config = dict(
    n_experts=192,
    experts_per_token=3,
    hidden_act='geglu',
    router_score='softmax',
    normalize_top_k=True,
    init_std_router=0.0191,
    norm='layernorm',
    tie_word_embeddings=True,
    learning_rate=0.00118,
    beta1=0.9,
    beta2=0.99,
    batch_tokens=65536,
    max_seq_len=512,
)
Below are experts of layer 3 (counted from 0) of a mixture-of-experts language model. Rows are named router (the router's row for the expert) and show model dimensions 0-191. Each number is 50 + 12 x the weight over its row's rms, rounded and kept within 0 to 99.
After each expert's rows: a language model's description of what the expert responds to; "comes after" lists some tokens at least twice as common just before its tokens as in all text. This comes from a sample of Wikipedia text that the model never trained on. Tokens count by the router's weight.

# expert 8
router:64 69 41 40 58 42 62 34 57 45 46 39 49 55 32 54 50 61 30 42 73 76 67 43 49 33 50 49 67 61 57 45 52 53 26 54 44 51 65 48 43 55 51 66 57 33 31 38 57 48 54 50 43 32 69 52 61 48 62 35 53 50 70 56 43 49 40 46 49 42 52 68 27 44 50 62 51 52 43 44 75 22 33 53 48 37 36 45 35 57 24 31 67 52 39 71 50 56 75 63 63 74 30 69 41 51 47 47 38 38 27 60 61 53 49 40 65 38 53 50 67 55 62 53 48 42 64 71 40 41 57 39 66 62 56 74 60 58 47 37 71 55 40 49 67 40 48 67 45 32 70 42 42 51 47 46 50 43 60 54 36 44 28 61 76 41 51 72 54 53 45 54 36 53 40 65 62 56 34 68 49 62 57 37 54 41 52 51 35 61 44 59
It responds to: Table header words
comes after: "\n", "| ", "\n\n", ") ", "/ ", "; "

# expert 59
router:30 58 31 38 71 65 55 75 54 57 34 53 75 53 41 47 63 56 34 51 66 53 62 58 46 32 66 39 61 56 63 57 48 63 37 40 47 79 66 73 63 57 46 49 51 33 46 60 61 45 65 55 49 32 68 52 49 36 54 22 47 65 66 44 37 51 37 58 24 55 64 61 44 55 47 54 39 58 17 32 57 50 24 43 37 52 39 49 36 33 31 39 65 55 37 63 49 45 49 49 40 65 56 60 44 41 42 25 47 36 45 66 48 42 55 41 59 22 61 46 69 60 53 41 62 52 56 79 41 64 50 49 36 74 61 52 51 62 55 41 56 61 36 39 59 38 62 51 50 35 71 44 45 64 49 46 46 49 35 50 57 57 58 50 66 37 58 65 41 62 28 54 48 51 32 47 39 34 43 50 57 58 61 51 36 53 54 61 45 37 39 56
It responds to: Table headers and quantifiers
comes after: "| ", "% ", "and ", " ", "Team ", ". "

# expert 19
router:62 58 35 42 54 70 37 43 66 41 43 39 48 51 45 43 52 61 50 62 60 59 64 37 50 51 71 37 54 67 57 48 28 59 35 33 36 65 59 65 51 61 48 70 66 20 28 35 56 58 39 64 38 49 70 41 53 49 56 33 52 58 52 61 44 61 48 69 38 48 72 69 27 29 25 52 49 52 34 42 72 48 34 41 46 40 62 61 56 37 28 38 53 35 57 46 40 55 64 59 50 62 44 66 48 49 36 41 46 25 26 51 65 67 46 60 55 45 59 50 71 42 67 48 49 61 41 73 49 47 64 34 43 77 64 51 62 68 48 35 41 36 49 55 67 31 43 54 28 39 53 37 36 72 45 48 43 40 56 38 43 43 46 49 53 53 41 77 51 31 51 59 58 49 29 47 45 40 56 62 51 56 54 53 60 52 26 55 53 44 37 52
It responds to: Ethnic and cultural adjectives
comes after: "-", "and ", "b", "om", "M", "class"

# expert 60
router:46 61 42 47 61 69 42 40 56 60 48 50 74 58 43 61 42 53 48 47 74 63 58 36 48 35 47 69 70 47 43 44 45 49 42 71 50 74 59 76 51 35 52 66 35 37 51 41 89 49 53 64 48 36 57 71 38 32 61 27 53 59 54 79 36 70 43 68 50 43 71 61 36 29 41 55 60 47 51 49 78 47 42 52 30 59 55 40 57 46 43 45 65 57 55 63 44 56 54 59 34 53 28 62 29 62 55 36 45 49 36 41 49 60 54 50 46 43 46 32 58 39 65 62 48 73 48 54 58 47 51 45 74 50 40 40 39 78 32 40 54 54 37 49 47 36 58 29 45 52 53 32 49 61 50 35 45 48 34 42 56 65 27 42 58 53 48 74 42 64 45 43 44 51 40 60 40 33 62 39 67 37 56 38 46 39 42 66 42 48 52 51
It responds to: Pieces after capitals
comes after: "H", "B", "W", "'", "Be", "G"

# expert 26
router:74 53 49 32 62 67 57 46 65 73 30 49 62 51 58 45 49 57 52 29 60 56 59 53 54 36 63 55 57 57 66 49 33 54 35 49 39 61 72 49 52 59 54 44 60 48 41 21 58 41 46 42 42 30 65 49 51 35 72 27 46 55 62 72 47 50 53 47 54 43 48 57 29 46 51 60 41 50 36 38 60 45 12 29 51 57 43 43 61 50 41 31 53 42 39 54 37 45 69 41 59 42 30 62 35 57 55 44 59 37 35 54 59 80 46 52 62 40 55 42 63 64 55 40 40 52 73 56 59 27 65 46 61 55 41 52 58 56 34 43 44 63 36 63 42 34 63 69 46 43 61 42 15 56 54 46 43 33 39 41 51 57 31 62 62 64 39 53 63 37 48 46 70 42 48 66 53 52 82 60 55 58 61 30 41 48 40 57 50 43 31 52
It responds to: Word-initial consonant clusters
comes after: "the ", "a ", "The ", "\"", "and ", "of "

# expert 56
router:48 61 49 48 49 39 43 41 57 40 53 45 54 62 48 54 57 56 48 36 66 61 68 48 52 22 46 47 56 52 60 52 51 44 17 43 53 63 67 65 47 36 47 59 58 51 43 46 67 39 51 55 51 25 59 57 56 41 64 30 40 44 60 47 42 65 45 54 26 44 59 64 19 41 49 62 55 45 40 41 78 31 06 55 56 55 59 47 63 54 39 39 74 38 25 58 54 53 63 73 39 52 41 70 50 49 49 28 62 31 48 58 66 42 52 51 44 43 50 35 75 62 65 55 58 47 62 74 37 38 52 56 46 52 65 68 51 61 36 34 45 61 45 55 50 50 44 61 30 41 54 62 54 63 56 37 28 63 30 28 63 50 39 60 62 69 64 60 64 46 27 46 76 51 47 42 53 61 65 45 47 54 63 46 46 51 48 52 37 52 46 59
It responds to: Name-initial syllables
comes after: "| ", ", ", "of ", "in ", ": ", "the "

# expert 40
router:53 62 37 53 72 67 60 30 61 55 26 61 68 61 27 48 48 61 41 44 68 47 49 45 45 33 49 56 73 55 55 53 61 57 44 27 34 65 54 73 28 33 64 51 54 42 41 41 63 40 36 34 39 50 79 53 75 51 53 45 50 44 73 58 40 56 52 42 28 45 75 48 31 51 46 48 58 53 49 39 72 41 26 49 33 50 59 56 49 58 41 58 56 27 30 56 54 45 43 65 59 58 34 64 45 59 52 30 44 47 57 58 53 81 54 61 59 37 46 51 63 51 49 35 60 58 76 61 34 48 51 43 66 65 48 64 49 47 31 28 63 50 34 45 57 54 47 49 34 49 51 56 44 67 62 42 39 49 41 49 36 37 30 41 64 56 62 57 65 43 42 46 37 31 40 57 36 55 48 29 57 50 67 38 52 30 51 51 41 71 49 54
It responds to: Blank table cells
comes after: "| ", "O", "    ", "— ", "Party ", "% "

# expert 37
router:58 57 41 33 79 55 62 46 51 43 39 40 67 69 39 46 51 48 40 51 78 69 54 42 70 29 58 45 58 59 53 62 47 58 31 41 36 59 53 77 44 41 66 54 48 32 47 27 66 48 36 51 41 34 56 55 58 41 67 33 35 61 55 52 43 60 58 48 46 49 62 55 32 37 67 53 64 41 37 29 67 37 32 52 51 47 39 61 54 66 37 42 61 47 36 51 46 57 57 51 43 58 35 61 43 58 48 30 50 53 24 62 56 67 45 52 45 26 61 43 56 67 62 47 38 65 37 78 44 55 46 49 58 65 40 55 44 72 34 37 52 55 34 56 43 38 39 48 48 35 68 51 23 67 60 36 36 37 51 57 53 41 48 66 69 50 53 65 70 50 32 42 55 55 30 57 33 40 54 63 62 47 66 36 45 46 38 77 44 53 38 43
It responds to: Century digits of years
comes after: "|", ", ", "(", "in ", "from ", "since "

# expert 4
router:50 49 47 53 74 70 47 40 61 75 54 50 80 58 42 56 41 51 57 40 72 62 54 43 44 32 56 54 72 51 41 44 59 60 27 55 46 47 48 73 44 26 43 34 58 25 34 60 63 44 46 41 37 36 68 61 43 44 52 42 28 64 65 49 42 67 56 53 53 57 59 62 47 48 44 61 63 62 46 43 71 57 21 53 64 44 60 53 33 45 26 58 69 40 35 46 53 53 45 62 52 61 53 77 45 49 56 32 48 49 33 53 44 60 54 44 55 47 53 59 70 50 61 49 41 50 64 51 49 63 70 52 70 51 52 63 51 73 35 35 72 44 31 64 64 50 40 55 31 38 62 55 34 54 51 43 58 50 51 43 43 31 44 58 48 52 39 75 64 39 45 40 42 34 37 72 63 49 48 52 55 66 56 43 15 46 50 75 54 37 43 57
It responds to: Giving and ceasing verbs
comes after: ", ", "and ", "was ", "served ", "known ", "then "

# expert 15
router:58 71 33 53 69 64 50 38 55 53 58 42 59 59 39 40 45 55 51 55 69 53 47 40 62 45 52 38 62 44 62 46 52 50 49 40 39 54 62 64 45 57 30 53 42 40 55 31 77 41 24 54 31 41 69 59 60 54 69 47 34 53 61 46 42 88 34 32 40 35 65 53 33 42 57 61 66 47 53 44 79 45 36 40 47 59 31 59 58 55 46 46 68 36 43 61 58 64 49 61 40 64 28 72 47 57 66 45 63 52 44 41 60 57 54 48 44 40 56 46 59 51 36 35 48 74 49 57 57 40 46 49 62 72 68 52 36 88 41 43 56 41 33 54 52 42 42 58 48 26 71 38 40 62 53 29 34 63 32 44 50 43 34 67 53 68 46 64 64 53 64 37 58 43 42 64 48 48 54 58 59 44 44 35 34 36 41 57 69 53 42 51
It responds to: Tokens after on
comes after: "on ", "On ", "(", "from ", "to ", "for "

# expert 48
router:60 60 34 47 81 48 50 70 59 44 47 45 64 50 44 52 57 63 56 58 70 67 59 34 48 28 59 49 46 55 50 54 47 58 40 33 45 52 52 70 55 49 44 51 63 40 42 42 73 52 42 57 31 24 67 65 52 35 60 30 57 61 47 63 50 67 46 52 36 45 74 67 41 42 51 64 42 51 34 39 67 22 32 60 52 48 42 56 50 55 38 43 71 37 47 51 51 69 48 60 59 70 34 58 52 33 60 28 38 34 39 57 44 63 69 42 49 28 49 42 56 73 45 34 46 47 29 68 64 51 35 53 63 76 59 50 22 67 43 41 47 67 39 53 69 47 55 59 48 47 60 46 34 63 46 37 31 43 60 38 52 48 41 61 59 59 46 71 51 26 44 60 52 65 49 51 47 52 61 53 60 46 62 42 46 69 42 67 31 51 56 73
It responds to: Sports table cells
comes after: "| ", "; ", "- ", "|", "Gl", "\""

# expert 22
router:49 65 28 18 58 45 59 39 62 57 30 35 55 54 33 43 45 62 48 56 76 59 57 55 35 33 47 54 50 42 47 62 43 58 59 45 44 70 72 54 60 49 59 31 54 39 55 40 74 47 41 39 58 39 70 38 53 47 53 28 40 57 66 59 53 72 58 60 27 33 49 78 39 40 45 39 53 54 38 21 83 32 32 54 55 41 52 43 62 51 41 60 63 51 48 57 64 54 63 50 48 52 18 59 35 54 44 41 44 48 32 53 58 68 61 53 70 54 44 53 50 58 50 48 54 40 40 74 53 48 40 40 80 60 47 54 33 53 37 37 72 53 38 64 48 37 24 55 57 39 70 46 34 64 63 55 34 52 37 51 51 50 48 45 60 43 51 48 58 35 27 61 41 52 40 58 42 51 52 45 40 53 72 59 42 39 58 64 54 56 57 48
It responds to: Also and sentence adverbs
comes after: "| ", "cap", "was ", "a", "is ", "He "

# expert 51
router:46 63 34 38 71 57 64 46 50 43 47 39 65 58 45 44 63 69 44 56 74 48 53 49 56 36 66 61 55 50 44 53 65 55 41 55 46 60 57 71 41 48 48 70 55 37 39 50 58 38 30 45 35 39 57 53 60 54 72 36 39 57 71 50 28 64 47 53 47 36 62 56 24 68 41 60 33 32 46 39 78 52 20 40 57 61 38 44 39 41 44 49 54 44 44 54 45 45 54 51 46 61 46 74 43 51 46 41 70 51 36 68 53 72 41 41 63 33 55 52 72 62 48 67 44 54 49 64 54 53 45 33 69 62 57 59 54 71 20 31 38 55 31 64 52 39 41 42 44 31 67 51 21 63 39 41 59 55 40 52 48 56 54 69 70 55 33 64 55 45 27 47 64 57 32 47 44 59 54 57 36 36 67 46 40 38 54 72 54 50 59 48
It responds to: Decimal points, table totals
comes after: "0", "par", "and ", "ed", "2", "U"

# expert 30
router:59 57 31 46 48 46 47 41 61 40 35 55 47 56 47 39 34 68 56 39 63 44 53 47 41 16 69 36 61 38 60 53 63 51 30 36 40 75 77 74 41 66 40 63 58 27 44 50 59 27 46 52 44 30 48 59 67 52 74 28 36 41 44 45 50 60 40 47 27 50 47 57 62 59 66 51 43 53 42 21 58 52 37 48 35 49 54 47 69 35 40 35 61 44 23 46 44 44 53 46 49 67 45 69 53 47 43 37 53 47 50 48 46 64 56 40 52 28 59 57 71 53 56 45 48 56 63 66 47 41 47 50 61 63 37 53 58 80 44 35 50 67 38 56 34 22 34 46 53 23 55 55 44 57 70 35 54 37 53 34 40 66 34 69 55 56 37 55 50 36 50 42 44 40 43 38 53 31 63 43 44 47 61 51 41 47 43 70 49 63 59 47
It responds to: One and measure words
comes after: "C", "c", "t", "n", "h", "b"

# expert 58
router:57 66 36 48 74 53 59 48 60 59 29 61 54 49 41 48 46 55 52 52 77 64 56 43 51 49 57 48 49 67 46 71 43 50 50 57 31 61 54 86 64 35 53 50 61 46 49 48 65 44 35 71 48 32 50 45 54 27 59 29 50 57 74 46 53 60 40 44 31 52 63 70 42 37 51 43 63 48 35 39 62 47 39 47 44 47 42 40 38 31 37 60 80 31 34 48 45 35 48 60 57 58 42 73 46 57 40 34 61 27 43 46 50 66 43 51 41 37 59 59 62 40 42 55 50 54 60 66 27 28 59 50 45 58 62 60 39 63 42 45 58 52 34 42 57 30 56 42 40 43 58 58 35 68 50 52 45 44 58 66 54 72 31 65 47 79 47 62 78 48 45 53 45 45 26 40 43 37 70 38 69 37 61 40 48 35 37 52 42 56 55 71
It responds to: Time and row-ending pipes
comes after: " ", ") ", "0 ", "Scientific ", "at", "Pri"

# expert 10
router:75 49 42 30 60 57 62 26 58 53 23 48 73 67 42 48 49 54 36 39 82 61 54 47 55 49 54 44 54 55 39 42 36 82 30 45 43 57 67 67 41 47 70 61 53 42 53 41 52 63 48 51 33 52 59 50 58 64 54 29 52 72 60 71 57 66 50 53 24 54 65 62 39 63 48 50 47 56 49 36 62 27 30 41 45 58 34 45 45 38 34 45 60 64 47 40 41 68 44 54 53 61 32 70 55 48 36 30 50 48 42 51 45 52 47 40 49 42 58 43 56 58 67 55 44 58 37 77 40 42 59 41 73 61 51 61 52 67 51 45 39 56 44 50 39 51 36 41 36 34 56 43 41 67 68 38 29 61 47 41 31 47 37 66 70 53 52 61 60 46 35 64 19 48 48 44 53 30 48 32 72 51 59 44 41 44 48 62 47 42 35 66
It responds to: Evaluative adjectives, table cells
comes after: "\n", ",", "u", "of ", "a", "."

# expert 1
router:67 55 35 22 64 58 50 59 51 47 37 52 59 65 34 68 47 70 41 50 85 59 64 36 43 41 52 48 72 70 54 47 60 57 41 52 29 81 60 53 55 48 57 49 46 30 51 55 54 48 33 39 52 37 63 59 40 57 48 42 45 67 64 54 59 64 55 54 25 34 45 70 42 37 49 58 48 25 35 53 70 19 35 43 39 50 47 40 56 69 41 35 48 38 60 67 33 41 50 78 56 35 23 61 47 71 47 39 63 39 39 53 50 57 51 44 57 40 64 44 43 49 43 35 51 67 45 72 36 60 64 55 59 51 52 54 52 52 57 36 34 53 22 55 50 47 36 34 35 37 67 49 46 66 54 36 59 53 41 52 42 37 59 68 55 62 43 65 47 53 46 46 64 52 39 50 59 57 48 58 59 39 51 44 27 35 28 56 49 37 48 61
It responds to: Negation and sentence openers
comes after: ". ", "| ", ".", "). ", "did ", "\n\n"

# expert 54
router:66 52 41 27 62 47 47 57 47 50 54 53 49 72 52 55 49 58 43 42 68 60 39 43 48 08 75 47 69 48 57 65 44 55 37 58 48 69 54 74 47 47 52 48 49 27 33 39 59 55 45 59 41 41 67 55 60 43 78 44 41 61 64 70 45 57 39 55 33 39 43 47 34 51 51 58 51 48 44 40 69 37 45 29 62 61 34 47 47 58 22 51 60 64 14 45 56 64 53 57 61 72 45 67 41 33 40 47 44 47 26 58 69 72 63 37 53 51 46 42 47 61 52 63 41 46 55 58 44 40 60 54 62 63 46 51 53 45 42 40 51 44 32 51 34 29 39 50 53 37 61 44 45 60 45 31 22 36 48 38 40 38 39 59 65 53 28 73 73 53 47 48 51 47 37 62 47 28 43 60 58 53 54 50 27 50 40 61 55 39 53 51
It responds to: Past participle endings
comes after: "was ", "were ", "is ", "he ", "He ", "be "

# expert 36
router:46 44 33 34 60 58 57 46 36 70 33 41 64 43 41 65 50 56 33 38 69 64 60 48 46 34 70 33 58 61 55 58 63 50 32 54 45 54 66 62 45 48 41 63 62 31 40 59 61 56 30 55 39 49 57 41 66 47 76 39 44 56 76 77 43 80 41 42 43 45 59 75 29 59 40 56 52 39 49 40 62 32 09 24 63 50 49 52 43 41 45 44 57 52 36 67 53 45 37 68 48 58 27 60 43 50 56 47 59 51 19 49 46 59 59 40 45 42 54 52 75 55 44 36 46 50 66 68 49 44 55 43 52 56 54 57 52 62 42 38 58 67 43 56 64 20 58 45 49 36 54 60 47 54 44 45 41 42 47 44 65 49 49 69 50 46 43 75 60 38 41 45 53 50 35 72 54 44 48 65 55 46 54 54 25 58 30 65 43 55 52 43
It responds to: Section breaks and headings
comes after: ".", "\n\n", "==", ")", "|", "==="

# expert 12
router:53 59 31 44 56 70 53 41 64 47 45 54 59 55 39 54 42 69 36 52 67 58 45 37 58 25 69 54 61 60 38 51 46 55 45 40 52 48 67 49 55 51 49 66 47 44 38 37 72 49 40 66 50 28 65 55 56 31 42 31 39 62 61 58 53 49 57 43 27 44 57 56 40 36 56 55 69 68 38 28 64 48 37 57 45 48 72 57 30 63 28 47 64 68 55 63 46 43 42 44 43 48 43 61 53 40 54 32 50 55 34 60 63 61 55 31 47 36 61 42 77 62 75 40 57 60 61 71 52 64 71 53 39 56 60 61 40 54 31 42 48 72 38 65 43 54 45 71 44 23 66 47 55 54 51 33 11 41 39 43 61 58 52 55 55 58 51 56 77 45 32 43 61 51 57 51 45 50 52 62 50 54 55 41 20 37 38 70 46 47 36 55
It responds to: Capitalized word openings
comes after: "| ", "N ", "September ", "(", "May ", "August "

# expert 29
router:68 72 35 38 58 51 45 50 64 57 37 49 50 56 50 58 40 38 41 36 82 49 56 43 57 40 65 42 68 55 43 59 70 39 40 46 46 41 62 60 44 44 56 65 69 44 49 64 65 56 43 49 49 36 63 50 49 41 64 34 45 58 63 56 80 84 51 51 32 53 51 50 41 48 39 63 52 45 55 41 76 51 50 49 41 36 47 52 56 38 45 50 54 44 33 55 54 60 48 73 56 68 47 70 48 21 43 48 61 48 13 62 46 47 54 52 67 35 56 51 82 50 55 52 58 78 56 73 47 21 27 48 46 72 43 64 39 43 32 41 42 56 35 53 47 36 40 44 44 42 78 47 52 56 31 25 41 55 43 45 44 40 37 54 67 63 28 51 59 39 40 43 36 50 48 52 41 52 34 51 53 58 53 48 51 49 35 68 62 43 47 42
It responds to: Colons and number punctuation
comes after: "2", "4", "3", ":", ",", "1"

# expert 9
router:73 56 46 33 67 53 48 52 56 46 49 38 72 53 52 42 45 47 56 50 60 55 37 51 52 32 51 44 75 50 55 49 31 48 26 45 41 71 76 76 45 48 52 48 47 32 36 39 59 38 37 70 45 23 60 51 55 41 67 39 50 62 42 69 34 57 56 55 20 49 47 52 44 40 53 56 54 48 40 40 64 43 30 31 70 37 41 30 39 47 24 32 64 45 56 63 45 56 54 52 47 56 58 69 36 58 48 39 63 31 27 57 38 67 54 44 44 31 59 37 67 47 45 57 51 50 58 62 41 41 50 39 68 71 42 51 57 75 51 53 60 42 36 62 56 33 47 49 50 41 63 48 45 64 55 16 48 43 43 26 53 51 31 53 70 46 44 51 79 57 34 39 57 45 43 51 62 54 67 60 59 56 61 53 50 40 45 75 43 55 61 42
It responds to: Abstract activity nouns
comes after: "the ", "and ", "a ", "of ", "was ", "The "

# expert 16
router:41 62 46 31 64 71 66 48 54 40 39 51 59 78 26 48 56 63 53 42 59 55 52 33 57 49 66 42 73 63 52 50 44 62 37 45 48 41 61 54 50 34 47 32 41 53 41 48 58 48 48 47 40 27 68 47 48 28 64 28 44 36 58 56 48 68 39 47 52 26 55 56 43 47 47 65 49 41 48 65 68 32 18 40 46 58 52 43 49 55 32 33 70 31 39 57 44 60 55 69 54 56 53 67 53 48 60 42 69 46 42 53 49 60 69 47 44 45 47 43 78 64 66 38 52 66 55 66 45 60 50 46 58 66 48 58 60 54 29 41 67 58 25 58 50 38 59 73 40 30 62 27 43 65 39 34 39 46 45 28 52 18 30 70 45 62 51 42 50 21 40 44 48 45 34 58 51 60 49 54 58 64 60 43 40 45 52 51 57 40 50 59
It responds to: Capitalized consonant-cluster onsets
comes after: ", ", "- ", ": ", "for ", "and ", "The "

# expert 17
router:68 45 22 26 79 69 50 37 70 44 51 46 60 61 43 50 67 60 36 40 75 58 61 41 44 41 48 60 70 48 59 66 50 45 46 55 46 45 50 72 60 41 53 61 42 47 46 51 68 36 46 62 34 32 51 49 64 42 61 32 56 56 55 58 55 67 61 47 47 37 60 52 37 43 51 53 55 27 52 39 57 44 35 50 42 44 41 35 47 59 36 34 67 52 45 43 37 53 46 59 50 46 22 62 32 43 45 33 48 51 32 53 65 58 61 67 51 42 65 31 59 32 62 58 42 71 61 69 53 53 70 35 51 55 56 56 50 53 47 25 64 50 11 62 60 32 47 57 45 42 57 33 38 63 59 36 43 45 52 46 44 37 29 60 65 64 48 63 54 40 43 34 40 64 41 44 39 33 51 61 61 40 69 39 49 43 16 51 46 47 63 53
It responds to: Table row starts
comes after: "\n", "|", "- ", "DF ", "MF ", "Pro"

# expert 61
router:40 73 39 36 45 60 59 62 55 29 61 62 61 43 35 53 35 52 46 39 63 55 65 31 56 24 67 36 61 52 49 60 35 56 33 41 73 61 52 90 53 51 69 60 54 35 44 36 56 45 48 40 31 22 67 39 50 31 68 34 34 40 66 62 52 49 44 47 52 39 64 66 42 30 55 50 39 56 53 30 84 28 26 35 46 58 37 51 48 42 43 50 56 33 43 44 72 60 65 63 27 43 49 70 53 57 39 44 50 30 36 48 58 81 56 48 44 39 49 41 58 55 54 33 49 64 63 66 40 50 60 56 62 66 62 42 50 67 44 52 39 46 37 54 52 39 60 63 42 50 51 44 45 55 65 46 45 58 29 58 42 58 60 52 64 39 47 54 51 54 57 51 54 34 46 52 62 32 54 48 58 55 55 45 35 62 34 52 50 49 63 34
It responds to: Numbers before units
comes after: ".", ",", "9", "11", "–", "8"

# expert 52
router:53 48 41 43 85 66 42 36 74 51 24 46 62 59 40 58 45 57 37 49 72 60 57 44 50 08 52 46 80 62 46 48 69 46 52 40 58 71 63 63 39 44 55 44 52 32 42 50 64 47 41 76 30 46 70 52 58 55 53 43 38 50 54 41 51 67 32 52 56 49 78 62 44 39 46 46 50 50 60 40 68 19 39 50 46 53 35 58 47 60 40 39 57 41 29 63 34 50 38 51 55 50 35 69 46 39 51 53 51 56 42 58 61 55 66 46 42 37 56 25 62 58 51 50 59 63 36 60 44 45 50 49 55 52 46 53 40 49 38 45 43 51 09 50 50 50 49 69 54 46 66 44 24 70 49 33 52 47 38 34 49 54 44 66 69 47 36 70 61 44 50 53 53 54 20 46 57 54 62 47 51 54 55 40 47 67 46 61 54 39 45 36
It responds to: Clause openers, table pipes
comes after: " ", ". ", "1 ", "4 ", "2 ", "3 "

# expert 35
router:50 42 17 50 62 61 40 45 55 40 41 59 67 65 28 44 48 60 53 34 80 59 48 35 55 12 60 43 63 44 48 61 53 67 45 62 54 64 64 69 61 53 50 49 54 24 29 45 60 46 55 37 39 24 64 44 46 30 59 46 48 72 60 44 43 57 63 55 49 51 51 48 43 38 44 58 55 42 34 30 73 45 40 49 58 45 42 49 72 53 38 43 71 50 46 49 48 57 46 61 50 57 34 75 40 49 44 36 52 49 42 66 59 65 67 48 62 24 49 42 54 60 62 55 44 60 49 67 31 41 58 52 48 60 55 60 54 53 42 48 52 71 17 58 57 33 42 48 52 36 63 53 36 66 54 46 33 62 18 40 38 56 40 70 53 66 44 76 62 40 33 37 54 36 43 51 55 45 69 54 62 42 62 41 48 54 37 52 46 52 51 50
It responds to: Mid-row cell separators
comes after: "0 ", " ", "1 ", "% ", "2 ", "3 "

# expert 32
router:61 65 46 54 56 58 46 37 47 34 42 49 51 61 32 33 31 67 58 35 62 54 59 41 38 18 66 52 57 49 49 45 39 47 32 47 38 78 57 85 53 36 46 54 59 26 36 48 61 37 48 72 46 42 52 57 57 44 59 32 41 67 66 64 49 58 41 59 52 54 61 47 41 56 50 67 51 49 39 30 64 43 38 32 45 64 41 43 45 49 42 50 64 61 37 63 40 63 53 53 53 68 35 67 49 62 60 28 53 31 26 57 56 71 45 41 60 21 63 52 75 60 50 45 54 56 57 65 44 49 53 45 64 61 49 45 53 64 49 48 62 46 32 54 47 30 62 60 45 24 60 53 51 66 53 42 57 23 21 51 65 49 35 51 66 46 41 47 57 57 26 47 56 53 35 54 55 47 44 53 61 43 54 42 56 49 43 85 43 43 42 68
It responds to: Nouns after indefinite article
comes after: "a ", "A ", "the ", "as ", "an ", "was "

# expert 53
router:72 42 32 24 51 44 43 53 48 42 35 41 49 65 42 37 41 54 63 43 70 45 39 40 45 38 59 60 69 64 52 50 50 56 50 45 57 41 53 72 49 33 61 36 66 47 57 51 62 40 37 56 44 45 64 55 48 49 56 36 48 71 64 41 58 54 48 46 33 33 88 46 52 52 48 46 53 28 36 35 86 54 32 39 47 66 30 43 43 61 28 63 53 40 45 56 35 52 67 48 62 63 38 68 40 50 59 54 59 56 33 54 57 77 54 47 60 45 60 59 66 64 61 49 48 65 38 64 38 47 68 46 58 60 38 62 39 63 38 45 50 53 41 44 57 35 42 56 50 33 59 65 58 73 60 54 24 68 42 34 52 49 39 71 71 57 49 65 52 22 43 52 43 65 41 57 65 42 50 41 65 60 66 49 44 59 26 72 40 50 43 43
It responds to: Digits and des pieces
comes after: ".", ",", "pl", "ip", "ro", "min"

# expert 44
router:65 64 35 24 75 58 44 34 68 55 40 52 68 52 38 62 56 42 50 42 60 64 57 35 42 32 59 62 70 40 42 54 45 39 43 45 49 71 48 72 51 41 53 61 70 56 21 35 55 40 39 54 43 50 86 49 59 36 67 26 49 69 67 70 56 52 48 55 27 39 69 69 33 56 45 67 49 51 38 27 60 38 36 50 43 56 48 52 56 55 26 52 65 30 34 66 46 44 59 43 49 56 43 51 49 52 46 49 37 53 51 62 53 63 53 54 57 55 52 46 54 52 57 41 48 45 52 66 40 54 71 46 58 62 61 55 41 50 38 27 56 54 41 66 47 44 60 47 36 41 72 61 33 56 42 46 49 38 52 65 49 46 62 57 63 64 45 65 48 71 37 29 47 29 36 70 36 49 52 51 73 49 63 44 47 63 28 73 40 50 42 60
It responds to: Quotes and opening the
comes after: "- ", ", ", "as ", "is ", ". ", "was "